Below are experts of layer 5 (counted from 0) of a mixture-of-experts language model. Rows are named up (a neuron's input weights, with its number), down (a neuron's output weights, with its number) and show model dimensions 240-319. Each number is 500 + 50 x the weight over its row's rms, rounded and kept within 0 to 999. Numbers have three digits each.
Before each expert's rows: a language model's description of what the expert responds to; "comes before" lists some tokens at least twice as common just after its tokens as in all text. This comes from a sample of Wikipedia text that the model never trained on. Tokens count by the router's weight.

# expert 6
Description: Sentence ends and re
comes before: "\n", " The", " In", " It", " He", "20"
up6:443448505520407513552501549498511453583491524485493504518470513469590408500526477507523543453492557556517556509481497528510477563524576458491531428483474475447411489522498552596554493503447486448543534445552460458552638449530507485483459478
down6:589504590429497490466588545543345505419505498487539561537522485439518472512495518449514458479527561491559449469504449464464547517551491559496475450453476464530468508528634524583441480401459428607433515507487495487505575521499414533613505466
up7:518426544502484534565491509521466508501533467418470526463529513508568458521394434486410592498364483438464483504574557587526423501494513579480489514502498358478510493479538538579534567543484496456518455474421560475566467449536476515442537455
down7:565522417523553564466517480513596584548579432533539515417527450500456483523501531418558389476619517488439488494446509479443500534526496447516613515526555587459489517469431431477497483510457457448543463509606375523529507509506492546530529443

# expert 25
Description: Closing table punctuation
comes before: "\n", " ", " 0", " 1", " 2", " 3"
up6:503558500457501506561440545422341565453460438415528536507535547435574551488547438462606504507435544453459539535433530421536517426517515485430496535580504551479467506612513529553479485437451436648508548474495542476488517501553535469571483591
down6:466390467512540529451490513516556380522502556566547463532578512485500541652535485500472500558620436584627455519481546555487541490503572542518532470480463449466456466395484457544523494563576591489517500479472473514456532477497586515489500474
up7:575451415624561489532404603548401496508539440517517531503437532505548447409461504515439466470485560574513563450489426470496491469510522593533461481440515470525483516516521492558495473487498419484447580543376507516480567416446571512425538482
down7:496519528440464496510647458476413559510473479449477543481553450466518580540543636540544483524523559449524498516518472575469460483490475378460497505506484437583547572409490505449478554494486513491622415456570552493439459528560494545547406572

# expert 11
Description: Prepositions and verb stems
comes before: " the", "d", "ed", " a", "ing", "red"
up6:540517438530559441471573454545568582506501434560414552497500535552479518490540487410512541622510466539525600563585482554545459455510536600469478452493486449567538540516540585508543423437533487550461532426513526592477433522519452548443544461
down6:467504595486504518509516548487521461516461464501445487497426467480543490534461543582558450441447545457441406511444519474547482588430457478549514593492405536526483459538451517517555565574440498509468501503575500391545539513450403481445523551
up7:373467435573413542557555522487517471520520517470616558533624470572547534501530440488529532407495519545489512475455459576536545542493541437484636504512557469437488623572618422482532416486555531543470537608534537454436549526507474480475500450
down7:655480570481625512441418419500544588505527512450462448524387475441451444503442520528509489572592478517488522537588526469604446458483528537500423506478429399532410455435459497549471573565421446513506559508444447462498500566426499485539531592

# expert 8
Description: Noun-ending suffixes
comes before: "s", " of", ",", ".", " in", " and"
up0:484557583472553614409515481580466501605505482553572516477518556514531507510556616541563554499483505455580472495542421467505447548549529442459580424492554584476592432555482599534506535493439455479560344563464469467445470466468500503479424491
down0:481515477534511479512455607410516505470575531521450548439526540575432548480492490563603494418419509535433537515542496504617485528437551495460538465465441383504457494542420543464450471532515483542567524438508504521506465520549491500507519463
up1:515463505468456513543520522465522572562486574487420504473427437480474420475461515508532508529609522595610483479512545483498469553526510492460474411528503644580555489445461469555508422606541485546448468561552444514602421536413545609475473450
down1:451469526538470454485419497534433510521522494497482516519547518511455587425511528554551559449549515571505574543449406533396431457468440558573482575567543486534529518567498569458517523490469547495492446391444475520513557424554533495524492649

# expert 10
Description: Table cell capitals
comes before: " |", "S", "F", "N", "R", "A"
up6:486577465505575448497474469485490492582551490571535538503530562452489492478388486470461482571563459488544580423499431477510603436573515504436409503402484458527485443474485459590503401473401585496420502546530560472578495453564547562440516442
down6:447482529452497501531506489500500569517658414481472522550450494490427538536558599519522500549462615509434513513586568459532492560491559544542619555594446487482540585497540402464484481506518388542481514453433480523516554427575483462477470519
up7:511492487588479514473397562553468431557416575547513546474536470498643507465482574566482578515487595528519535491478447394437499527446544444595488521537459481434497491548447566494564454480591491535463485494482452559450426539485529490461521476
down7:457527512457508515411612522504525471497545556436409566551336492570459509544493446495510453469563450447511448532486516497550488485538481494438445501482530487661527502554425523431544524480491549396483509454566485477586585506444453495450488562

# expert 15
Description: Prepositions and -ed
comes before: " the", " by", " a", " to", " in", " 19"
up0:474545466518422518556556558483520472469475501451440516485450475630519456419567451500454555413546506435555568534532532410559484505424556610483434498445481496447508501449462545537555530418502507512438549545430486553456565507498427445496499494
down0:634451547479566461425507525518461452468553538577539445567536515404473576503415514533491504577530563575514520505442498498548566559527451402524525475491544510496515598493517469488477444567502503611542506466570546465541545448498583530513564558
up1:479507508460496613472446556478471413528447527475567514532512517533524472404511527546497604486567531430504543452432472493524479552392500524484575502481428539494449504542493463566529445470490445413579527414537500498496550469570535467523408521
down1:587488527568549467477530549526495573453488503494413489497465436474468442587463396449496448523452479444557567548516500509524537490544463470446437491582464450513495474462539603460515561500551549600473577531506504540582524407411533504423551593

# expert 27
Description: Suffix al and headings
comes before: "\n", "ed", "ity", "y", "ing", "es"
up0:469464569474461457485564487509460520481466555565521441594432590472561585531595555468552414496509514534567482498540517502401506526493544476474448574506459544544381527535570573618484422527457519546434516423523434420528529458405542571489483448
down0:550507534570434580514431503553520559528520415537517595560517459479485517513459453539543453480501447411459468578462440482537510440535468516521470480568566577518481440518545508548545646518570486533452536508411597559517458481489531493472534508
up1:548474469493438518494523480545510367606533461475512564420510460459533467434625408457500588500545489533466465520389481504535544445542556433534515503457489529447419531546452491420464527543511490456403519583471540520436490490507565457469431542
down1:483410546444491424513605567483430491494564535508441592543507489552407535543474585497533493508487581510536512517473470441466468532493482508503537576536436467558443551439527573454533506449468522459548494594546464544519435539478551458499538477

# expert 31
Description: Recent years in bios
comes before: ",", ")", ".", "–20", "–19", "–"
up0:486446612443523508466524556538531564556534501467399516401425500463521550480503602535585630552530523494513456453483467429486497496518437517421424539569536534423453456519504435542438500556509379336479404528490588444498443463563467446463453469
down0:466517305555522484503429435503503441426455464462596512603563492519466613455463421500498402517519495497548532495553501503485495523566532528519507521465471504549561511413541508535469609520457567577461553407498466455514557541471539536555486457
up1:554628505503485464512483506437493501486537511487537574564583593427488552378430461502476424537520532530508515481503459617501469534476571425478364465564568483490501434494557448413493443491518469533500489513492524538450479435434547509501476540
down1:543470575418536512457501465525452485492561438447391407426457453472517506542574531427473493462516522542461513450607550398589549477543478533509563510501502525460471498456436527515533474520528491541449537391453531453481495545490491459520496496

# expert 30
Description: The and auxiliary verbs
comes before: " ", " a", " be", " re", " the", " been"
up0:501395402414470515516482497515473465531434430522529496456499562553555573484444396388485530499539599503478650500541443421590560530468494481488561447578475463519476444467429567503552515564505502517447345490521519476472462504508589431491458472
down0:460584605503493488509456566565583584456556466494506541416475489465513472531533518628523403422469507425476509574509495441488500494507492518542529599457491486555546529536610415554455460482393476473500641534533500499499583526502444521511530520
up1:434536519489554531442556477551517492544407520493530488488460554511520522525490500576523477532579438436503479484561581502513484414464474560450706431469520537456482538540493465529473563394463588444503543407501430531470469490529434528443553465
down1:489607516565479502540502462504485517487443481505477530541430480503511517528485532453442537486533479512488488441506535493521512561478456364548458521534321481569444435521495462461544464499533415524471550539522481552517492474486538570538539405

# expert 9
Description: Place and nationality endings
comes before: ":", ",", "\n", " (", ")", "°"
up0:569442487552485519472407455465510596498512483524579472499488410449573503476461343532547552570520510627621421477501587490475452517504461415518509449550606402555530474528511458505548488550571518541489513405464493506447487561494433490570460513
down0:520563441396430406529619633513489497492491472517496533472445555510528464522536560542566434457478490525526500545470453623614585494490526512587515632476432543536499453529566443464367584607494551405566513548489454529432581416469553477397525461
up1:517490502479501455423514562553425532449441456601480452581425473539502458557508463442426558432495511535409470547506477516588548464450497506472467542522468498458570453432490460535512468468514488526515471505501475463464466468531461450657455493
down1:530394506468589533570519419535498491510544479552487475507558481512534473471534473536513558511443497458561491484476482483446467505584615486440425517521452542528436456523627520439518525559501496449594493498480591475447476415467501567391490520

# expert 16
Description: Line breaks and headings
comes before: "|", "-", "\n", "==", "The", "==="
up6:463450573550479564489536406544459413559487489431501430518607452456457475532501507501477589519567502421546522532463543489528573453537557442403561431429536527492491458485515470499578523448437463506491415461395480441468416505442449489448527352
down6:485496437462541516478437579496502551452537524617509519513394504558530458480447516409551471510463476463486424490494497404464468525533499511595453558556473508472464521548432525483412491514489597548391556563570439536490580533478537473502459575
up7:547479511467449550586596535518490477516433489398572520485507531523529468477424495526505415473448467489452483450507471521532501415474539436550442564467524569571560484489465560442492521511488387556475539551542535551500537501409521429510530595
down7:468518516557504447517456526514545456436527484522430437452522466454513513547497385454392576543572515609461482530510512486483482490503529539383498454526558405504524492513497499508535469522491605500514444488508525494434496483613540569501463442

# expert 29
Description: Plural s endings
comes before: ",", ".", " of", " and", " in", " to"
up0:557567592486526629447544523398528586396427532465483528479475493606502427482522510525378460415469498483462471598472514470464544567519512425512490495514454510451546568439629536568517566454421524407478502475426524554551533399401581456499480561
down0:459482367473419407530435530537519550547524537439552440547555537456486555523510519409626580549586481515497483445504470530562572349491509492517531554538433495487485528549420463538461403480492451582486440498529486470372517501577466573548534444
up1:435558640507397585538501478454536446481563457472538517470554563531466542502435493493473511408479507466609494474475476532463469510585513448550443517597538477448541588578427498598512536485554423454401501400498501499516469513500523448495462412
down1:475402464486546433504484543491505573532512592483398469544488411495443462527512469491489512602528540531424482518508566431504503536464529495513537550476476525581490409520540540390569409446489507514583517511523542499461581468554493602499569557

# expert 21
Description: Articles and determiners
comes before: " ", " the", " a", " re", " f", "ly"
up0:509463587432547507448615555543523601551491487515502518482465408589517495482502603472513453451522442482471530589472494561452420584489478515436530465523496446473557440510473556480505546443572501499424514485485481566504512464513461458562388599
down0:534527494516431496538411458513543439476479486525480465518502604451491461463519458466481446540569469510495510511457476489560542431468511478522514486474498450589444489519539441444523421490327514468534512459454492448482478529483423547500592423
up1:432435398551527512510531507511516461376436530485562518583542480502502461507437475464424409489591577460437501538427475491506523531466564538570454448453484483536499481449499579603537527539474541533484516526440540622546458434535601589521454417
down1:558580514453479473522403472502504511522537496556455540419469466569456496416567587519472497432389498495498455493532538440415457479539580498458548500602560465502575467506502443429518477492483461426492376537465529528495483550453463417425480529